From a checkpoint of a small mixture-of-experts model trained on Wikipedia.
Experts: 40 experts in each of 11 layers, 224 SwiGLU neurons an expert, a sigmoid router.
Training: a variant of SOAP for the experts, 610M tokens, 4655 steps.
Below are experts of layer 4 (counted from 0) of a mixture-of-experts language model. Rows are named router (the router's row for the expert), gate (a neuron's input weights, with its number), up (a neuron's input weights, with its number), down (a neuron's output weights, with its number) and show model dimensions 0-127. Each number is 50 + 15 x the weight over its row's rms, rounded and kept within 0 to 99.
After each expert's rows: "raises" lists some tokens whose logits its average output raises strongly, later layers aside; "comes after" lists some tokens at least twice as common just before its tokens as in all text. This comes from a sample of Wikipedia text that the model never trained on. Tokens count by the router's weight.

# expert 32
router:30 33 41 26 52 55 60 48 45 37 40 58 55 61 53 53 90 39 32 49 56 55 50 33 49 27 43 36 20 18 36 34 34 52 52 50 55 70 18 44 56 57 55 44 20 82 49 45 45 45 37 69 36 51 29 66 45 39 26 55 22 40 45 33 59 59 52 50 57 19 56 84 52 47 31 37 40 53 53 49 37 18 46 48 47 85 68 57 63 68 67 24 50 52 57 38 53 58 58 41 53 37 45 31 35 37 35 71 56 56 33 55 40 40 35 71 48 22 30 66 72 54 55 20 65 37 54 43
gate5:60 20 32 53 76 51 27 52 65 24 72 72 36 23 55 39 48 46 55 48 62 50 39 56 52 51 62 56 55 48 71 54 19 67 44 62 49 49 58 24 62 78 51 75 39 65 70 41 35 65 63 58 45 53 65 59 65 65 35 59 42 79 56 65 42 60 32 62 46 76 79 53 54 45 39 35 55 52 65 61 48 69 30 47 36 43 50 29 41 51 29 59 27 59 61 49 70 45 68 41 53 42 69 52 34 55 74 37 29 43 50 27 49 81 43 60 60 53 60 55 81 53 62 14 53 62 12 72
up5:41 62 62 74 34 73 32 45 25 57 67 34 65 43 49 39 54 55 33 27 66 53 39 33 55 62 38 67 56 49 31 43 26 35 31 53 42 45 95 72 34 67 44 65 64 47 47 66 27 50 54 50 65 47 70 51 45 58 57 45 55 54 53 55 39 52 54 47 44 63 82 39 25 47 63 44 34 72 62 38 37 54 59 42 60 30 24 41 49 43 56 26 33 82 59 43 63 54 57 55 58 71 33 49 64 76 47 43 51 19 57 31 71 23 62 37 73 19 31 46 36 79 60 45 44 58 23 65
down5:53 49 70 46 46 71 48 68 57 53 67 52 42 38 22 69 00 48 47 54 46 38 45 60 43 52 27 70 46 41 55 67 56 55 60 37 18 43 72 26 39 64 48 48 60 42 49 61 51 60 62 54 66 38 50 58 53 52 39 47 54 81 56 20 35 38 64 45 76 66 82 63 54 47 61 71 53 31 84 53 38 13 32 28 89 54 64 55 46 44 50 43 58 76 42 53 56 61 64 42 25 63 48 52 36 58 72 58 38 57 57 64 16 41 64 48 49 48 30 42 62 49 62 48 33 61 25 44
raises: ",", " (", ".", "\n", ":", " and"
comes after: " the", " his", "'s", " The", " a", " her"

# expert 26
router:41 52 51 16 67 33 61 72 46 58 45 72 73 55 71 43 74 22 57 51 59 47 60 33 74 40 43 56 37 21 44 53 37 78 32 51 70 47 32 54 44 84 67 62 32 62 50 42 47 65 59 62 54 34 55 70 38 58 53 80 45 52 57 41 60 33 41 44 69 41 35 56 52 34 43 67 30 59 50 48 27 37 56 43 66 74 58 45 82 66 72 31 21 52 44 19 40 33 46 54 69 45 39 33 32 42 33 54 58 51 32 21 21 25 46 53 46 46 31 59 46 69 56 48 47 26 33 49
gate2:28 61 64 37 39 62 69 24 56 84 39 72 42 44 58 53 44 56 39 45 43 72 50 19 48 08 31 34 53 50 49 14 50 41 46 54 31 25 36 52 46 46 74 32 25 53 37 35 69 51 72 68 48 53 60 35 46 62 53 56 44 58 73 51 64 51 51 58 48 51 47 68 33 32 40 72 49 26 48 39 15 66 62 48 28 66 78 42 28 55 47 40 44 40 51 35 54 44 37 03 43 24 50 46 33 36 71 32 40 65 36 38 43 53 78 53 51 41 50 42 38 53 44 55 50 29 47 40
up2:50 50 50 56 49 59 52 44 33 54 25 52 66 69 59 56 45 72 55 55 35 54 19 61 57 52 72 53 42 58 64 38 63 53 65 56 52 68 53 50 66 59 45 51 46 63 53 49 15 14 40 47 33 46 40 69 41 51 49 37 62 41 53 18 36 42 91 40 26 62 37 27 77 37 52 42 30 60 44 60 50 44 48 30 69 77 32 64 57 68 39 22 14 60 66 61 78 58 64 33 54 25 60 40 32 57 67 50 52 57 64 45 93 29 33 40 47 55 37 54 54 56 36 63 64 77 65 59
down2:39 27 49 08 65 47 43 52 64 29 40 62 60 60 55 33 35 49 28 50 46 63 75 33 62 30 48 74 42 56 38 41 31 79 30 62 21 41 55 47 40 43 52 38 41 57 63 40 52 86 31 52 66 51 48 31 54 41 46 48 50 50 39 89 75 64 45 70 65 38 47 59 51 64 39 77 48 34 43 31 33 27 41 63 30 47 25 42 47 40 61 52 53 77 60 32 47 33 46 74 44 48 50 58 76 61 41 31 52 28 69 44 59 65 50 39 62 72 49 49 20 52 31 27 54 27 31 66
raises: ",", ".", " in", "-", ":"
comes after: " d", " H", " D", " c", " p", " l"

# expert 3
router:51 57 14 40 59 53 39 56 22 49 47 56 58 51 34 66 79 06 40 53 42 64 65 38 58 26 49 44 39 46 37 46 52 57 45 43 75 57 47 27 27 60 59 39 39 60 80 38 44 41 39 70 42 51 41 63 49 49 34 48 60 42 40 38 53 35 36 34 74 33 50 64 45 23 49 47 55 35 60 59 45 23 46 62 34 82 65 45 56 56 52 59 51 40 91 60 42 25 40 25 66 32 35 38 30 50 38 62 59 50 14 38 54 21 03 70 53 53 39 58 61 55 45 43 47 43 40 50
gate3:80 42 52 52 54 70 61 55 20 44 30 52 35 49 50 45 65 45 30 46 63 47 40 55 56 32 30 44 61 41 64 53 83 49 64 47 51 56 62 59 52 72 50 53 51 77 55 48 65 44 48 62 46 26 43 58 53 53 47 66 66 71 62 58 40 02 50 49 49 18 50 50 43 50 50 39 38 40 47 61 35 75 55 25 45 79 51 52 52 70 50 43 62 68 79 48 25 51 72 72 39 75 33 60 55 49 56 81 73 87 87 54 72 63 50 35 38 58 77 42 61 50 64 74 48 42 31 46
up3:58 55 35 48 34 72 76 32 49 75 50 74 05 51 55 55 68 48 18 43 64 84 43 44 42 56 36 47 30 65 63 66 53 30 57 47 42 49 55 37 57 61 25 54 48 64 47 42 61 46 39 49 34 49 72 38 28 53 35 56 70 43 50 48 23 40 58 58 66 37 35 62 63 40 84 43 37 27 36 41 49 54 40 58 69 52 59 45 49 48 65 82 60 73 78 64 35 64 89 61 70 74 31 62 59 50 57 46 30 56 34 38 66 45 65 15 37 50 49 55 69 51 45 49 44 51 60 67
down3:75 30 37 59 52 48 79 39 66 54 14 33 24 54 74 53 66 83 66 47 63 40 52 28 69 70 28 34 42 44 85 29 23 50 47 40 55 64 59 47 64 43 64 60 48 44 39 56 44 17 52 42 24 69 57 55 28 51 44 50 75 32 51 69 67 47 56 66 59 75 36 66 58 68 53 35 51 61 31 47 48 65 21 38 58 37 52 44 41 31 46 50 55 36 43 38 41 63 63 47 41 50 58 34 38 56 34 62 25 50 67 48 43 67 29 26 57 31 61 54 63 67 83 55 74 53 38 57
raises: ",", " in", ".", ":", " and", " for"
comes after: " |", "|", "-", ";", "==", " ·"

# expert 36
router:63 38 30 34 37 54 46 64 63 31 34 54 78 56 48 58 98 40 39 27 71 60 24 34 70 47 41 51 40 52 34 45 43 77 27 48 54 51 36 32 39 52 57 50 39 78 60 43 47 49 39 87 67 46 34 45 44 50 47 42 38 41 54 49 18 55 35 55 39 34 39 74 50 51 46 66 46 59 44 20 43 32 24 66 53 77 54 37 78 64 45 53 39 61 62 50 65 36 35 35 64 40 39 25 37 30 50 67 39 61 37 15 46 49 34 51 45 21 32 60 57 55 76 38 38 44 70 42
gate2:44 53 34 56 65 67 42 78 46 75 68 33 45 34 50 61 54 58 50 32 47 54 62 37 35 49 66 55 80 36 47 44 50 43 67 52 61 17 34 61 55 30 50 53 58 59 43 42 62 37 28 29 66 58 45 33 52 56 32 30 30 54 64 50 17 65 51 61 55 49 78 79 37 53 59 07 58 63 45 53 60 45 56 38 59 64 38 65 91 32 49 53 47 71 29 32 88 45 52 45 56 19 73 57 55 45 49 46 41 68 73 40 25 80 52 46 62 50 41 39 31 24 37 45 43 43 46 60
up2:32 56 43 55 42 45 44 60 76 46 42 53 37 65 77 63 58 49 42 57 36 53 64 45 80 40 88 54 54 70 29 41 47 56 36 36 28 76 63 71 35 57 56 46 39 58 32 47 26 62 63 21 60 55 50 50 58 37 57 47 51 43 76 62 58 43 33 60 43 52 63 51 35 25 58 23 53 57 50 58 62 57 55 35 62 55 37 76 53 52 34 23 33 57 56 77 66 46 34 48 47 40 57 35 49 15 11 48 36 40 73 58 40 63 53 40 64 42 57 36 39 23 58 34 00 47 58 55
down2:63 78 58 62 61 76 71 50 47 36 54 57 39 39 41 50 64 67 69 78 61 24 62 59 42 71 37 58 49 45 53 53 60 35 85 44 42 41 18 53 37 42 53 63 53 55 63 44 64 28 54 39 47 58 49 50 38 63 42 68 36 28 57 53 34 33 70 36 48 63 64 46 53 55 43 29 36 40 52 48 83 60 30 63 59 42 57 39 86 38 85 36 60 54 54 45 46 71 52 39 20 61 35 37 62 43 60 60 76 35 53 32 49 34 55 55 39 31 27 32 28 52 29 84 12 63 60 64
raises: ",", ".", " for", " and", ";", " in"
comes after: " the", " S", " B", " F", " World", " National"

# expert 9
router:34 38 51 13 42 44 50 43 33 52 56 61 58 72 44 59 99 43 42 50 45 55 54 28 82 56 38 70 55 44 31 42 33 86 44 20 50 24 40 36 48 80 44 52 33 57 59 43 36 48 60 58 46 34 42 59 39 42 48 67 31 59 54 59 31 31 35 44 55 44 35 63 68 51 57 36 45 67 76 37 51 31 42 74 61 55 71 45 74 64 43 61 67 46 76 43 58 67 33 49 38 51 56 33 34 68 08 63 58 41 30 45 31 55 41 56 49 65 26 60 69 56 60 51 63 39 37 29
gate2:38 62 38 54 60 47 38 31 59 36 75 57 55 57 21 47 33 54 57 62 15 64 61 55 35 60 61 48 38 29 39 53 64 25 62 59 28 64 56 51 59 37 59 52 68 62 51 54 44 49 55 75 37 89 49 35 33 67 61 45 69 71 76 48 85 53 42 50 56 31 64 62 84 61 62 50 65 57 26 61 68 19 19 53 54 50 50 37 33 37 31 72 52 50 54 46 65 63 58 49 54 54 88 61 34 53 47 58 26 45 47 63 52 58 24 46 20 50 48 42 35 57 85 44 34 50 67 64
up2:54 69 56 55 45 71 27 46 58 56 62 53 41 56 45 54 31 63 53 86 27 50 47 48 57 50 53 62 49 42 68 39 56 41 49 37 50 62 43 72 76 66 78 48 69 51 70 68 27 41 59 58 28 69 56 70 20 68 11 35 56 57 85 55 71 63 40 48 63 25 40 50 63 63 35 64 58 28 44 53 58 14 55 44 20 66 36 37 50 44 38 82 66 37 41 45 57 61 50 06 55 64 68 42 52 52 50 72 46 57 58 35 54 51 34 32 53 28 47 46 41 63 66 54 39 61 75 45
down2:67 62 28 60 47 21 42 21 42 57 51 50 37 69 66 26 45 54 44 62 38 80 47 53 60 29 59 48 35 52 72 62 39 58 61 47 31 62 62 64 64 43 60 70 54 82 74 30 77 50 50 64 65 62 77 77 56 51 44 66 43 55 72 63 62 32 93 75 77 44 49 32 60 69 62 64 41 47 34 55 46 59 44 61 46 31 54 59 43 27 39 51 59 55 46 39 61 52 73 47 54 74 42 35 56 87 36 63 37 41 39 56 72 49 52 42 46 58 66 44 63 79 56 82 57 35 68 49
raises: ",", "ed", ".", "ing", "-", "ac"
comes after: " a", "-", " inter", " to", " and", " in"

# expert 22
router:41 51 29 34 35 41 47 55 30 57 54 71 67 42 50 26 67 08 34 52 69 66 49 36 73 48 34 48 36 52 41 34 66 76 32 36 60 50 32 20 55 61 70 49 52 62 53 36 41 57 36 60 48 40 41 35 37 64 32 73 44 51 57 32 36 42 19 41 69 56 25 64 53 39 70 48 13 54 49 49 47 38 42 50 55 62 74 39 64 71 76 32 39 65 94 53 41 34 50 57 51 19 49 32 31 30 52 69 57 41 45 26 39 58 39 81 48 59 44 54 36 31 58 40 47 43 45 46
gate2:25 33 59 38 24 53 44 52 72 66 64 66 64 56 51 47 79 52 28 65 51 67 63 48 37 50 37 49 29 77 22 39 53 52 39 50 39 46 55 29 32 50 47 59 28 28 56 47 46 49 44 60 53 64 35 45 59 66 69 48 75 37 23 53 56 72 56 37 35 48 69 46 35 37 66 46 31 72 45 64 43 61 49 51 56 44 62 44 42 68 40 58 23 65 29 49 67 35 26 69 27 50 26 33 60 47 57 45 53 73 69 54 69 00 63 61 56 37 38 41 28 34 48 56 35 29 76 27
up2:51 71 42 33 65 37 57 56 69 48 63 51 53 51 50 65 66 50 31 62 65 54 52 53 25 67 61 47 37 68 43 29 45 66 48 80 60 45 48 46 13 36 47 20 46 48 40 46 34 52 68 66 74 63 50 72 74 79 69 39 52 21 37 27 51 39 60 56 44 51 73 43 45 46 56 68 28 37 57 45 59 57 54 53 44 17 72 46 49 46 54 82 25 64 60 65 57 61 50 57 63 49 23 45 35 38 64 53 65 57 72 96 49 23 30 54 34 56 37 74 39 40 47 31 67 31 59 68
down2:42 20 33 50 58 41 39 48 71 46 48 37 32 58 49 65 55 80 55 45 35 66 40 45 52 29 73 32 65 39 62 42 45 36 39 72 57 54 51 70 42 71 84 57 67 37 73 90 46 69 43 68 45 71 28 42 54 33 50 51 51 84 59 26 53 76 50 49 26 37 34 54 46 13 69 50 57 52 44 42 28 36 33 58 44 58 43 58 64 57 56 43 50 60 52 55 41 46 47 26 61 44 93 58 39 56 33 31 43 37 63 54 53 60 53 25 63 39 37 47 60 63 74 23 26 39 58 71
raises: ",", ".", " her", " |", " and", " to"
comes after: ".", "–", " (", ",", "-", "′"